{
  "activation": "swiglu",
  "normalize_top_k": true,
  "balance_loss": 0.000254,
  "lr_router": 0.000312,
  "norm": "rmsnorm",
  "lr": 0.00353,
  "beta1": 0.95,
  "grad_clip": 1.0
}
Below are experts of layer 9 (counted from 0) of a mixture-of-experts language model. Rows are named router (the router's row for the expert), gate (a neuron's input weights, with its number), up (a neuron's input weights, with its number) and show model dimensions 96-191. Each number is 128 + 24 x the weight over its row's rms, rounded and kept within 0 to 255. Numbers have three digits each.
Before each expert's rows: a language model's description of what the expert responds to. This comes from a sample of Wikipedia text that the model never trained on.

# expert 13
It responds to: Header words and field labels in sports and election tables or infoboxes, such as Total, Votes, Venue, Apps, Starting, Runners.
router:103116113116110131143074171102118109131147149112139098133156112135146161107068126126157114166158142140144123154116103087136100133115121145169069121137114137113163144143113115155113106126150109107142118176132141092122121148158123134124098142128138144154132084089106086111148104178120183107
gate0:130111150130119152063151121174090161175188128141098115106160107113121168082105116156126103124152101137092097134103142133141119112127095102158118103115133125121098148143099121160157106112154126127108129127136158102160131145105125091111156122092170065125142094098086096162135106131138185130
up0:153138118139128074123100123146152144129141144095065108131154108138133163119158096148139113120149165138151179104130138096135127155106166125158108127123119137151119141165140106153148138157089147151109099071136123092127126109102141099121124158129117129132116157089075127097144113161135189128
gate1:102106129114126115138064153111086170133134162153121116131117133099141152159081101133159138139097140140097166131108134114113131154086123158142140115127156118124075113158104135122138129138165112131078049116150095169092143152110103129139139076137109126117112113111140117124126109148112153103
up1:095147152116119114109135126087118130163098120145129134174130095140109098134084145129099131094129112126141110147138109149112116092113152152125084125138085116131124180134124113124109149134137132102096146102130114129153126095132105140091169113132132109141128168116163127146141119112104093097
gate2:142136156118116125134159118138138107096140148113162096107124102131162120178098118119114095185144089141114135090165105146138137104125127123127136084128168112112093107159087104132148152136120133126131117146117095141136148140113098110126116107121146145123127115107144109118138099092125095104
up2:129097131123096102115128134126106163128124170120122141166121165117099152151092132113093105117122133152104159117137164109127184130135127127142093116108162098144130115111129103101119180164132147159085138168121082126075162185162131115112118144104143144138121124130123151121154129108129097130
gate3:136116142107091095104146136106122082089159125132083164140140110131153092075148093104133118126119137118135113158130078115138118104129100152147137098117173113126130114066114145108128144129125128126100128122095147088080193122150134144116115128126123171167101097080097071141120113153090173136
up3:128107075138122153139127132141138125173121125102064157114124112122150111125098187137109130139144124138088122159067110103115136118158084086152108137119136097147136172131118117126160112139112160158102110098153128115134159142136101068119137138123143158098118119142150158154133132151116129082
gate4:080102114138162151162104149114166140137129111151135125114178154125105129135082142118110135134141158094127114150132094132130127127147129133138084153121131121122125112156118141145100110121101096143121132111141074172147120145151140106149152069165096138102109120099114079136169094132163131158
up4:107126143112125155144112124184150122153154134080121124105174128144104129138119095096145129144136121143136141125083106127131168110117126117146115135176164133146110121131077153162122137105115125109180136146137123150151130120147129069114130074122135145109122138107135114146098147126136147103
gate5:109130148171109169137121145114146096112099135193104130110106126154138157144103176182156134093146149141151142144119124137122109119184106139143121166120111106114141098117101114099112147139130122121114111117085140078084116107162105113142098149095124089155137116089119115135102156166116154112
up5:168109121149097131173105147132173089128108140131136107148114131176140156098107128171113109086134154138137158125100108144178125106105112137090129151126128120112184118101124165129145133130173123116142167134103088094085169094168129116126085153112132116150114119079106122111149117128088114123
gate6:127138091093137168082139154092094135156140118127139111130164140113140168140113147134115112138089107139159148138122103120133120094159119130122129141170128159110130132129146113155194150089097121134100105163094102078120096164111176124106130153154134148162147176097120134147133111160104102078
up6:124119094129177120130160158166099098129126132112103160095149127156158166150133152160160108133106111149125142160115118103111141119203132088134130160152169123123131090149141126141139107116086103116077142157097132123165147100173150115088153173130101145124152143118098153144137142167098114093
gate7:132158145124105131085144135075118142171125162151165135122123111108117138143112149135141100161128158080125186124117095152148134167090137178124136105092124138099135141073105136119119118097103100073184136134124101098152159080161156079093115139113089098110130125098130103133136123124131108123
up7:105142128112150124115140142134115139111078095163132100170112149107121141128131120106131150131170095143124114186109164086109115127118123086069142143154098091123147107135125152152089080165121143122119135078117109150121110133102159126119125117141118142137103122121111112062153145120116180133
gate8:099096110125138141126129189127102139123152161112150084140132144095105177165149169171166096139162138136087095152142154129104105137097155152145118136144143140110150131112100103157148158122087153166110142121074126163125165095146149128127111072141120141166129108146126100109118138154091124086
up8:166134155128125134169131094153114118176116135169114108141099110116166115098132128127122154124106172129088175097080132149182139142136145142112103134097167121096088143120146152129149123133150132122102130091103116111135145086124116092123119096114118159135145143140144138148114114105122119129
gate9:131186154118167154143124101101089122074123125156141138140126123080122121114112104104148102119126144118163131147119118106152115088108131118159109133127109093126137112115122126101128112160146119166133138136136111120092151109125131113137165079109121131136133072131129140137159163171104141138
up9:117162114145163105133139111169109137165120145119112166097133106087110120156097116137136119138180120134109168111154135199105110169086149123116157116163139169131157140149139169147127079103152138126100120122104103110177133168170150158127146131107106129111142171166114148159138145126123164150
gate10:140101146137091132185142149124119128134150123150120124098097154141103184145092133134154147136120173143118126136172094119139113127150156143141107107114194143139146161106110136152112086163156132162148132136100157166111130158101133159174125104158113172128120138122124109157163152124121141100
up10:135103107059131084139129127131152143108127137112183087098111161138111076149164092133143106139137149181135130097161104125116140179123158085119130143088147126097124100125132112152130131122146127130164125118131110102143140148114147158138127116097170122069133151133119162109166127109111125127
gate11:132088131134166141158158131137133135143119130126171117103129149144129104148137094076091115111137090115100129134134143091125097117123134149169187148152086106107127164129154124143146141070127149094096133111099124108084150117138104154148144113137132121149127132122112106062106097159178139144
up11:106130097158095085125148153137124132147133149130111078097109117146147133120154133121086136132134135156182133126120154148099112156135111103117098094186136079146130108110113165153127136092120135137156166143142130116127118147112145110105133188104127171129151133085126142162104121084124147132
gate12:120097099107153111120097101129149114169122153110165129087127157122146093116098122089126168135096144116169067112195098146127160152115157173154113125120162113125072086148122110171072135079093149146123122115133151127119152133125139102143131155111116096202132136139140091115124153113154109129
up12:125117144073135152148124090098130161122167135103139117126104142149131154140073128114155085118084141121123161124114175142104133101150119144141147146133116115096156142105151159159095129132092146141112075154131153110132149120118108153182115143203109134131148169125179103119121092156131129119
gate13:124150103100154117141088164095164133144131116106113106146123113122142147080106132144157121156151103094093135137130119141113125130128135146152111107120131113106107086129138159140117081145138138094111153102118141112131182117099123133098131143180148075134128146135092097090107116147108154152
up13:107098106182152124116148187076129133102125160136126121090126156141147112151117128115122124133106136109107125144088111140157070136138144108172121144138114130160114155090128123129111112125148170124147088130085146104133098087126152129126143084144106129113117142121149134142153141135144153137
gate14:117135108131138115145090176103176110080122101143101143110163095144142080160133128137121108159148142145141151135142157147146081135152159166137169162164153118120122180126152154138099155135132099100133118151128158140191139137108177116112128134132138154107193134103107105123152115140090085121
up14:093122098124102162069124148109122121120142125173152155130113129089128134148130143127169134147109167101162108160140122124125143156112128131119121117112152155154104117126156095120126144147147132119125117164098151128126185143125102124167099112108091135148092177116163154118124150136127124143
gate15:089132153101106106134104143130146109111156142140097152158153114139150129187136138100129116120157146150130132119123074108112116126116102128176122121137113104121152154168178106141131120144112116116114096098138132121129126105151145126090125118114138130143066147141120097149137060125130155128
up15:116112143095112113106122140094152120108154105172141141129146126110123137161089149100155153117103131124136101123119113105122183166142085166093121143142132151142181146099132110089114148133118074138126120148111126128133097089102118098140129188100124093142106133091116145123191112100154158141
gate16:126138146086106176113115147139141096113144137120151123099164141135122140117159104145178096130158112135114103127115130134108143120177140158101121115147162140150138133154130151106125133084077138123152138141099177156122163108128094114114118118145159145130091141102102110092121132145139100123
up16:097153164112100154127125078092106185123166104187134149109150113101132144113135141136146125122165129104147102125120091156169118121113134128086165113130120136151157125117104147145074142136145151103138131122138105153149141136077100130106108134111159174120106113100123109125124092121156146107
gate17:114102114125161112153121180138147137135077129096131149104145133131133149112125145171125121115126139129147131111098075109082138143147088136142117107097151082123180117137123120117119153143161112104137140160144172146107075108153095116135116081131133137123173067104079130103144116106120137097
up17:115134170108115145151132124143140118110139127149124122115143150100090124130176121152104124139159073128133129154152111175177092118179171140122122138129070156130110145150123151155125083121097124143120147160165122122142149136084103108126125141114134142116083146144148164120155134169126132149
gate18:103087159110130125125123115098113110112152110103139164163170154129127122092116145150124107146137176126148121101132142092129126139165157117143153170131079135095117104121125112138114093130127128113142125093153093147174145130139152133140099112140101119107122172054146166129119121128165140129
up18:143131142147163185095140134139139119137107116129136126113122117114116128137138191110140119116180136119148115136113155126154184113121087142101104083123125133124121151160146087134164140135101162118148120149096158146095142135098109070102138142123114118151131125143149194127107156151132094128
gate19:120100154140080131133152183132160148107109130142108133148146141125142119155083150140133126119125112109117129120118078170123141138161109183136136170120174143123106103128128113131120090135151110124097140112140148153091141098148151151131158112175158161156107120129154112111117126116138119088
up19:116088139101142173104102121131124125128126143138146122128130117171158112193152138115103113098125094130107118096131094118129121163135116128158165134116134119145145129069131093094123148118138127135081127112126162108162159085137139136161124159131110155088136108175118126124134095140131169087
gate20:146147143106103124132116166105161115135164145127140119115154128140087129134121132110140137138097148089115149142092129116129121151138139137130117106110175091123112140182121110139149110118088156076133112137103147130144136118125096071146092110132167136130154070084095120114103126163094120119
up20:112108138140168153110124109167132161118063131118142133129117158161127110127128106119111165151141082126120125163111103148058165152110116106114159130069099150105115167147116132115118152120155133157118139101161128127134127116136118154132122155126175114131181137160126131124104148108147109120
gate21:134103111136094140158119183102122143123129111155153107121126105130140130118090172187102082123111125123097173110152092097154134115097128119122097138118120103130160170132139105141119123126178123194098148122088107143136090155130103152137124144119104141129164132097144128141155139091114128129
up21:081161125124159119140160133163203139117152104099104137155136113134102111141139132115146143126156137140120151145157126096125126136142113112112138138126068133101130157124127153128128100139162114124140154149074118139135122142117116130109125064109142100077100141157102105119129116075069117158
gate22:124089120120063157102142126117133114175164137132102118113091154129110115144093111130135142154090128111104170145104098091137141107155146088144116131116139162127140125086157135143157130167138081107144144105130104149140139125163123105110116140127111104122155096149137115164117159106137107131
up22:146103175119155136122116134167057154185102129097142115099127118135122141137121090108141100084094150169116129136108093114123146132146141154172127120158169138119092159139116132124091144190180173110158137113157153138170117113167153149095142111117147121127074117121090123104158129131156094106

# expert 4
It responds to: Heading markers like == and list dashes in infoboxes, plus verb stems split mid-word after was/to, such as establ, surr, expl.
router:112102151147113147133136150117116110107151149090152094163142127152092141084111135142091131159156103076139133156137145136167114125132154124154159140123103138112149117142126144131087118112123136142154126165175123114104122156117158112108080135140125128128113080150148095076125114151084161115
gate0:155137103162136138095156140122123143139131131134174126161124097132124105162113115143081155196139132136171181105132145122167117147142135124107162124152106109161156141133110112132121136151125104145149138151130144153147156128109128078099155158169113103161170126147100122143098154120144126117
up0:118151113104132147127161129139149122115151108088160106108104111155110138085113167127076158149149156149130167141111127146172132138135110136093128130184122113146128132159152118139115123120124138104160165174162131131115191106139141139116139100159107134082143116138090144113202122096118105131
gate1:124116103124108118146128163116103157129131162142131151136149132120171130137164129152165113162141040111132173137133142146143153129145109162100118138108087120118154118111141156126123117076135117104087146133109126100118134144152183174184139115145149127124140134096109133126080154162151138178
up1:131164103108148149145159121118148101135126072165133112073106080149099127096106127086148114122088155135147118162117127094106115120125118119127148174110126104136111156140156083127115101134159144118152080106146105144128108119117110109103143144105124097134123088108159114148099085151111129083
gate2:151156104188083140135109146109133103093106119123133138159097182108090122148132152185147093161109124130124147176144142152148107131115146114145167161141131136159114159111128140120177130139135130122134148131131120130137115143158177136160109087125118141078136153176123084126143115126121126108
up2:159143139129123137161134173150108140089100108081129104092108118121150095175121160128104118112143117122149122142172123096125163130197131152143133105143132107105096160183112128096125145115123102189126116171152157128124136145124092105140086164117102112137142119151107170141091131139115201131
gate3:113140153146092119125143126134104107075123146146098100145150148141127124104141140119117107120150106112138115070161124104143135117116178116154148153129082139157092158130092120162135148104117089160163106114168150086135121122104139167124110135171158125130141148154106151142086126152117112094
up3:110129104144136118145169100137065174143090142154164111155106100139129135116113125131117089158148146115144162122124102153118119096168159177115148127133095148130101102131099129112140077136150124097134145159155099188148132123152115119145132167131165105122084112114140114105110113123154121123
gate4:124095153146145168154090135094098105107127116142151126125110155173119109105114137153094146118133140149138160132102116129106118102116140117133133079103177151143156108129084121123132123121135123133111174119114157128157160142111131165077185111155155147094106174138155093149122071134145149128
up4:117159150105088154093146158144120168141134082116146132165126131157094131120142080111115129127144117116125131143139130155138144111145156119131122150142178095094104093112108131051099131122140150172096170117114131119138143140156126099083162131133132106157129130115096143167160140120137093133
gate5:164135126123113117129140124137158169146156165140144105148140148121109128085178142120111102155066084158171120123083138145121110163142157092184139104121085160141130134167103147121116103120107093132138125132102141101068093156124134081090139123135137119070135148130133099099127126130140145124
up5:113153150096127098148148102154094135152131092082149087102117123096120124110110116125129077170084121121137141168114161128129128112169153185128124135138118099142081144147127127131111177142148169095168172182116108122168134156121110137138121114152139105125138119150109095134133132134143146147
gate6:122140170140170111095125144150117163123158123126141163124133165130092157119106123151128134134124134112115133148100116111120129125158104160113159117108140106118164103113139115112110110101121147172113170137158102156107171177137166100111173179119156121090106136120160080108113108165142138130
up6:121137097153135130099110154162141149123143125114068065101148110109154172104135151128100124162161110154091110145105104105140152172136156117128084113127151143095123115105118130132131143143134172147090071120090171128099103136096136132115117133173141074112143127122107161122161145143160134124
gate7:169127117167132167123107129129136142127113119112144155095110115155130125110129142138148141134156067089187107148150156148155106093093129113134167157152123169153137119118145109118139138118095137121112086160133135136095165114122122128115109146095137131076153127103152137120143112138160165121
up7:112109105140107116130136123149126205129114145138104135114161085126119145117108136153089141066181071113126136143138116137190139131123134114124129143131121123148128121172167116144094080080117093163147092126175114135143149181140114134100121150144134128138126176128157110126131134108116081138
gate8:154100136140161134148140153092143128109125137143143121120110134089115129118107127151132148110142104088104153159120161088151149129107150139132127161105100126173176117131116151112138142085136111154151161130143137139148175125139118146127096103086112141156130120158108160098141151175115110115
up8:142131104147147137102124132158125164157123107157155137151111142103107122125170108150160151145157123109154147106134144133117151152086135113108105197167100081108132152135112136158104116103092119120104143103143121176128097103183085138120137145093110127102106148113123127152138147145149125146
gate9:122136113129129113139143165122140170146137155107149147146149113130062091153110107157134105164156111068149128139149148100127124129194107143136131105117159143113147087132149108119175123120147127128140151157150086111131131137165133113149123122114150095120137064120150120122128126102130136129
up9:109134085112106117157107127138139106139162114123127131123114094134089097116157167100142085172137065135139130136111127153147083155122134140184112110145166177138179058157142165109133122120123111158122139124141155089121122107096163110112100117140082117116160161100123154142123100113144116126
gate10:114126123127137103134136136118121125133171086150132125186112136086071126119125143094103114115167185144127144126134113115110153101125126113107148095111094133160158131136133128106101166120131102116141169155167114140125170118077128120127156173113126147147140138125117121083073131152122116149
up10:114119148155131173134098165117120105124136142154103137114142146112155163108149123167167132164163109140128137103153118130118126109163142117127135123126165155145088135093088115125153120115132109128118155136110134118147103133108156147097121121096135139190138118116067122130159113155170153145
gate11:091133093129153108106122132159142136129119121134140122131155139141119096148130135123132128104091137083108124175155169122128125113153121125141141089159167169157129161110082186118117110162101081094119118142118117095111118168116105136135108141106150098109121114111137103081092151148103134092
up11:133128121129161124114137135128108106121158112137165145108134119144125185110155130106132152128131127135164144091155161123125160158081137138078111126076082098150088141151139114121146097106101131141146122087118126158181120107112130116158117138176152160126131111150133122143170122116179119103
gate12:109112129168151107153110176114100125120135130090091099144159162155061109125137161079116124169148145138142073103121159133125127148138119109113150100201115121140071119147096146133134094118121133087121095134158153138119124102156123140122089141116097138105119108138142058109121117128107171117
up12:115119136107163108139077114136123076094134141150121140123170116131116131123129154146155154097126155127106169132141126137125161118170106100159138158083103122094175107120162093160114140085126118108080100133145102127188148135116138125143178098130128143156137142113154150126179129107142104107
gate13:090193113141110120108112174170153103132115123130103160116104130156114119148099128139107147175141087104128117085153151121105091106109149131169166176121092130168154121169096184104130114129123087140138131143167158096111151178128153120129114124104144168128137130117101081121094119118152157144
up13:084150175142150153084109132132123118102086150122129116153161156147126101100148146142127082121140117131132120115137153118095111115096149128148149134135120091137144122090166104108127151126149123155090088140154122104094106139090148125148128148162115065129149077129121152085176093169132128164
gate14:134141090109182096104141137135121121171128187094158132139126140133077108108101111138130128120114136084137135124102161167126071113148148168128109129115120095134146117131148165109088122181108089130143153143153142120155150145128119109154127127103140132100089086141090118135106106125124113151
up14:179151166140108160157119151121105144108111133084094117122129090147158107077152149128103066115141132160104120108162104105136118148118133131127139120149156154150149145111103134112123170139122187085116090135132112168120137089101164128135161145129132135150158088072154149135157158135136120136
gate15:156122155118147177129116113169160126148163140078181093120128134145134090085112120107139128163118157059148138137145155113119130120151127162146163157159129107179143118150085110128095132110131128118133078170132176082155112097174151114117111119131131116091121098128136141123087151138147083154
up15:107114146126175127150134115175144098118159109146127136085120127128118125130099093149131172143155157150164092138123136098135136118116123113095164139130158142152142091143117117137111156160107141119170176086166092091165179118156103110142077162109110109131089138108118128152133116151124121167
gate16:160135112147135127182216135124160125142166101069159134148156145154099149140114131100163138133138145135155127134088174108131130140138111104124179094129077155155104105155150143163101139103118099125166116137112124106130132127105111118147066104139139120072138143101162101163105120104119113106
up16:151160109149154159158161118127119108165109186076143095141126141111102171112128104118142125142125131150127110118131100131120118125107096143151137102197143128168125136159206128139082146139110135149136120125109128132104135097121072084077098087100120094141138073109119115166127091118088143138
gate17:144126127112115155129132120158123091082136112120126119135158138101136143150112112117119085131123135105121154113152166150103117155167144108168140094114165124155135139151122176145131076171136122093178154179158150122137150130155145123073118121166199140149143110126146095117168096110107145122
up17:158139136138138114137122128142099124131101121132106100161150158164131133120107127085120088130127157121120140115133129151148125143125157127173164100112121167134158152083140172124145140114170128126208136141146128130085155136149094145138143124173129154173112109111091116134155084141126132130
gate18:143116125168116161101108111149115152101100178150136130138121157152119127085141134105109097157100166122168126107116118189148096125160137159130108141137109102110131153135144126160160101101127146176139130090117089164143142105158179077116123129103143177154144147111180142112143122098157066095
up18:123134153178137126131165122118133142129118142151106172104154131152115116120129143092130115138126125084156099105109120147141137106169153165132091123117126161106092121138135126165104146145144090137164150089121094131133128086136138134127154152116119161128121152110104135142124141125162085146
gate19:154099105160101129135129142104172107096125125073088140141144162103116166139115152149087145154111150131126097109102151163126149197119146121168138141103152112113137118135094137093110099111114142124103125106117116114143139075106153153130109128184108144117147111124146115097106105129134141158
up19:122151113173138103126092147122086121125113100099176092128107160140137131110099143119130152158100133143111111151093139112111110153152130137069139130123128163130089127116102134116160135093141107121107118114134142102128136139101143114121115124158096140091075105098164084119108128097141107128
gate20:115136111124081135141155164075094137133132147133138141118171084132105138092122116089138124134194161123153116134104153145139142155162145166127082121159112132123092144153137156159124113102114136089143140093158136135105136149149133083169106126123124156113157143116132117134150095160112147149
up20:103157121129184103105117148111165127112135108130101116169155127151174131091129139135117128146119102134157118135153079122106123102140175129140124122097125111103174113131116097117148088163104167100120126121091170156117081098136089139119146124116147137120110111168156136160117114093126147128
gate21:126128147156140152113125134111118137112094113087152133157141109169107125116127117150135146098113108096151172129141117127138161143154163143124143110171116138108102116130146129130142146117096143112129148156113122119118123178096148149124149119050092127087144096089112083100121096137166148139
up21:106128127142156156139149104121126119088119099117075169123101134129098079129148137130150158101101128122120125117163116139110158138156105138144111127172113096127132111165102167163139160144140146080106152143101111102122149126134085106061113119145171092109128098097144080124136131179121132162
gate22:156105112111109118106157120144137139122142094118148100097148123124172136144151117136140114126119122121148124157131139141099157094102135160166186134108132181119112167118155154111110118128145165154110152099167180095079166119135176174139091110095103130137100117093133092113127167111130109135
up22:127104128134143114122112122131118163132124112125083153098113112104104135117175115137170128152143104089128108194114100185124149106111132135180111133115123124120130109123156133158086136088114111160166175112157150125085208106151164128164111133118098114113110091128137097125135150150131117109

# expert 20
It responds to: Colons, parentheses, semicolons, line breaks and dashes in infoboxes and lists, plus field labels: Team:, Born, Kingdom: Animalia, Website.
router:131097124146112160128125139135098102155108140112151122157138122145111157110071123110134145189124096129128079108094132109124114140121159129138123131135135108113168141156135134102151102135122150099119100112142154145118132167148201136162127156108097114119136100101162094070148143165117144087
gate0:110166123122145157127099130120138128143106105119128148146144112093132128132133154090157118109107127115082101147137087146135144137155149130097173142121088140119126166105146109110163141136137160122123124109129127142118131097144191114118130143163132129129134123135104126103080150157143143099
up0:122139114100131158140128128139101118081105125129119108155122134107150098084111086143121076126104120140161099150093129124116136092102110112130091206132178150145126180140142097174097110104145118109119142113134161131123118133136119136136167102106124163123167119086148144144143123126123165146
gate1:102137167152129148153138114109131102091124127135136149117144119135119103105098159148107111139120162114159097154104142113150130117157107118098130141100129130142099144157162131150114115148096148120085111140087155155139171099135166084154135131131086089123138121113174113051127108179149144098
up1:104111140116182108184115142094151122185110085140130169099121089126098150081135152126129113118137145145143111119101110162126137111128156141116111040111104112124156132132137097130152134146087135117088144143089173137111167140127150142104142141150114100078117147109133152113133095109124086075
gate2:123143141089101155103133158144119107107120120135089112150180150120113166122111128080116149122169104134112053138077100106110110135149112109131106138120149111139179150135117138149121124138100163116144130115119155084096130121102176179134169142101135141178097149141164152121132100126161125082
up2:122141112133125137137109144107122119122139142129113120095115096074176125132127159139153091115144135093141132103117143124149166120127117110120146087126157141153117104156090156139108132146149167129160139128101133132084146076136132114118161093142162172185098134150137101143101110131126113137
gate3:147136121166109110131183174137118145127156137070126115113108130103127123124125102151096112149142130085115128116089167159082120133128099135103123113131145174126121162161099108109097114143150091094095143130114179125073118152161141115131121118100100122115142106097145099109091107194119158126
up3:083158125112132160127164154078114144121167113102124178126118103117170126125158181095164076119120134118132152145094117100155137111153150166154099126102093154158143135135150146125152134092124141103085157088132116082136097115133139103139154085142178122115136137109129154117159122116140118152
gate4:083144116118120162114116141121170133135150113141094129112109136113094135102135139138158107134163186107059081105130141105134097120134110152091149088101178146162184149100144128113148105110135142161102145104161121141116099137116132162130122176151093095122157088119138119105089121147124123127
up4:160108119135121136127115124171117099122171111151113142127122132149152160116112143121114154098137122203156135165154093151101127104084120110128120155121056173103129137134166125156156175126137151135156108098114123153137153139114140129138129109111158112098142132147141123130128136105072159134
gate5:143130137148073123141147114110151123140127089114156140134083139129119126203098149114135167195136110192145158101079137141123166196115136108117152127125109095134118100123176131138112137113111091137116124129120121130151185154151156096121117126142156137131139124129141110116127177139146113117
up5:116156127147120120153098132123114125127095147123159139152124129159154138170150154139120144150125149164100140123173095162138145185161140091122131126078098094120126126080143108144115161139123107100145127096139168118116150139118137137193116132127142163102160112134143143123145138145111072158
gate6:105081092135121154122081116154126094154116158138136134136132136125121153119097099162148109175090155117148130106121142139124092164124120102148118111123139123134121106151125142134176145186093126146136138149163190138111119135075144124159136120086164132153175095120133165135153077126115116116
up6:153160136175143066127082097157085086102127120115100122134115103119084159116130112126076096110149077131166118115160140156148120164146094058137109158172137137118178119168144107138125128129099149128133134124151084132126114133123142179131111104113178138106153139115138163150133133115121151096
gate7:088117151175117141162180151155139105074134111125106125100156163131117175123125136154122120145104065097130066137140146141159119112118152100103104184123127125094120155110123125162128143094132143136111131108108132108123141101100115149113131148090132096128142138160109144086110113106126150057
up7:161141149162118132183160148095130179110100111135161151065133117151126110159126122143162149094126114128131139112130098120126120122149122133140114137116106126111092151167134137099120174117131135172091093131134120157167164101106142087111131132108130140146144099129101116114129154118128170119
gate8:137112112156120123118175129124134151172101129193137152139132111156156115105106156129116084158138104117115124140103139148139119107145107084125097153145104128115107134101134100128151143114152106138127130131087146147119146198129120101106124086133135124155136150109175142130171138088153091112
up8:125120102161174085163143107182135105127110167136144123096134133127106144151113135081092172172143130110144108099143156142133132158149159125105120139144102147123128137171136113119153156138099126125138097113084105157166128109156165123185102101108104124085114136129113143134090115139120110124
gate9:188139101141140156110127163125147135124144144093102141136157088085139126116144097175151081148190131154108120171139109130089143143094154150129135163142121138131143080147133096148198123089134146114093157111123149164130135124140145132095151154120118179136106087096093107115158159114122143136
up9:161116130116142152088090097146127140112125134150115170135108124144124113130061125129134133101156148145085127136158144148125124119162155144142135165088081129114184072150117130124178129123131095157162126106184145127126112123140152121163138125135159132118111060117112078131077135121116124174
gate10:127106129185164113123127158121146125110143109082098111107125139132119134144127140125118143135118097110125119128177115198171159155111087149080148109126121163129112126100113092128157113106132114161108121135159183150105156165108169121129102130143134121150111168144131113101137073137124113142
up10:105147133130130129122136093149126158131077132102087104174149127147084136140117132097116090080114125096124128131097094141129161121123144164171128146105084105095118148121118112154120151167166182088169111088144134126100157125074117144111119121113169146111107162133142134160095162158133134159
gate11:142121119128123137108094201154087136170141114165106131173096155121173125122073093165142137178135162131126137120102102142135129104139174117105100101133141127103147148149164161141127111149111109096148124077118147106103116126146119109120128147111136121111118105099171118112124134142134127135
up11:111118131128123139138081120115122138157148123119092146103162106152116101129161087092113132119066102108148174127161146121159137128141129108138158098122105144098126106165065083170116120132170148113127110138179104111122155137137139113186125134105103135148152146146085161103115100094120110158
gate12:138105184144110140135133115133134115154099106124141114098125170119120104106093125138165120148147116134069139134125174137124106152135157117149125155146136104089117123128162154130171182147070092078146113119130148144128102153147125123153122140109132092109110120157136118147138155132136101136
up12:106123122098103133112097115142108118180077127156131115136129145103143098123130124141168134130111119131111127099117182175138105147130125132158134154121135096098173150121122124138139136121101094102131115076162154119125102123110117123173131141123128100128097150124168104132136143111122072107
gate13:133121139132160098125144137131119090130114117074089138119103088143115146107132125101183164112092114176145144118126167128128155104112146168144129131108149144117149110131083129117118117129156137122142125125098149127104189160132136118170123129081133135131109088108109178118136120128171146125
up13:136133129127155151173113117121131121135114132121134147164108117123110140101159126154158135104123091184179169131112159139089104104152141137113132169111149143145110092142096133107125127138142108122138163179080150164096183108145138100154112103112136123140119123084115159141107110113103132111
gate14:150092116124152078085132150140140125177122118186160149130128091120126140144140090115079101150123120132105119145140087137118120173137122139135146154151144166156139161107124121094153114133154129140131104129147164127119163099148137125125107140140084135144121119120170086125154112187098144108
up14:167119166146123118116140135139134161165128136150148092156136128111080102128100112122111170140125109139086136178115093128100094158108115121112110124083175157126150127156128124159146105154125163137150149110136141107111162122129139130110120163148112110125140124113143086114132118134111099135
gate15:109082115163099097111100182091127129112124134121161108156081121171123133125106080150139130190111105155130089107130164134085157101111109162128159127141146131108141104126127149139164114143142180110119142106115131137127159126159152094156158118115141108101119154117159109154131145153142143138
up15:092130156121093130108094132151108135124115138166131087094138136098130150159124175167110138125078104162121112113112121139099163092146125096117106136140149139138141085093168124143136112130131096100141154113128126160114144091172115121136129141131153116120090134095081108153120116173137128112
gate16:083085107104074125107169108137117167166129110162115122115083107108137148111122147143085113153155122118136152111143118076104152151107188093159154144136155123141172099124067094102125134148139139159137117146159142118164120174105131085169142105159143123148127093115137171108120085144131157114
up16:148137175084126058142155138140123123119117107140130135133114118058123116107094144111137106112137130136123148134169151135164140136131154134134129142095162153116153145122141141128142124156121154073121137098132132141145167143155144151158113107074126093147152083128132146099172146149129148075
gate17:147127160133122138083130119139125119152137162127167110110152115117143140095094162121108168148164112152125096145099165150119119106084120091121116142160134054126137072098144116109128135121088116139113158097139148138077111136138135144111122173124107153104114125098108054136119111133128119104
up17:135159129140108109132115099150100118084106139063126098139130123145144166141088099105127134114105140151081125121123136109103117164135154122094123166105116177129068118117113090121112133123084101106128100145131100165093153164098131172144125106055116105118099063142127099123095132126089106119
gate18:123106131156142116146145116112177153106140129137156126111156119111103149133071126140144102126173094124109104131098120115121121156088107129134134103112133135120099106165147102136116144128151157138134068111140196166109158124127135147138132158150139150112123116101117115113095131162168169136
up18:153114132128151143146151143117161125120100118158158114113146141114066165133130156123138146135186129121130095131145141095126114142117130140114101121131156156110131101131152112102112156129160137126126130098164149152123088160120125172111097130096156142097177160097183142107130150161132130134
gate19:144100162155114147113112134142145140120086122136190106126063126125139099183099139133111125120132089178127103123104154126142123128144091118146114153083096122112124156136109129128104124093103151090114078141103120159137114166131162150120177134178146149099101165127123137127122153099133119185
up19:133115086103113134149136088109111113132130152184136152145120119181159123128100114086054112135166129122128140132132093171079108117125141134157123127121135144132124140090109139179102138135120092130117134159124141155159118102129152087156096135082127149116109146136080133142108126133164118133
gate20:129124129124155175156120154141171123162126126101111129167089114122132152155127133113131124124087113164141127126144153116132091107085113156134132094106126157137125135103134132157118097119120148105142104143086141142150144119121143154150096087108142111130109130086134145115091142089124148129
up20:146123102173143113172139120142147128116157124088127140149127099164129124119148129156135119114109077162087132116109166140107148108130142145155126107128169133080109117102104167138093137108163191123106123121084101134140156116112125106136126136111161121146140128131148133147094159115144120129
gate21:120137104177123121169149148153106154136129129134177099128146108131101149134098108138121131147147109138129151107074138136116162161084152133129106141118105136102092132109095116128128097180149154124129098103133157150086144166151110166124135096116092121106108107144185080113131081124132135150
up21:097121167087128151147166121112171115093130094153139158144160106106152134116122121177171138109117138116104096108098164112197137135130131137103116144084189147128123105057150085138170128096137130099129110158123083076125177113116130136134163165113132128109108107084128122101100141124117111141
gate22:144109100106097092098120166181095101121124147113155130177119094142117127128120118112105122150107121172089110136090123114142112150156138105131128120120134159094122155140118171115151118157162121122118094135175101129116102122137111143127151119112123131126163116093170097116129114101112132089
up22:165140125168142151174149143130144177159138122080140179135126172159151106138121137122110117150097124105120134149145096140155089128140115092127120114166103127145140115146126139136133129120106128129136137111110145108134161125136129111112100148098155142116126099127104188140143124138130173120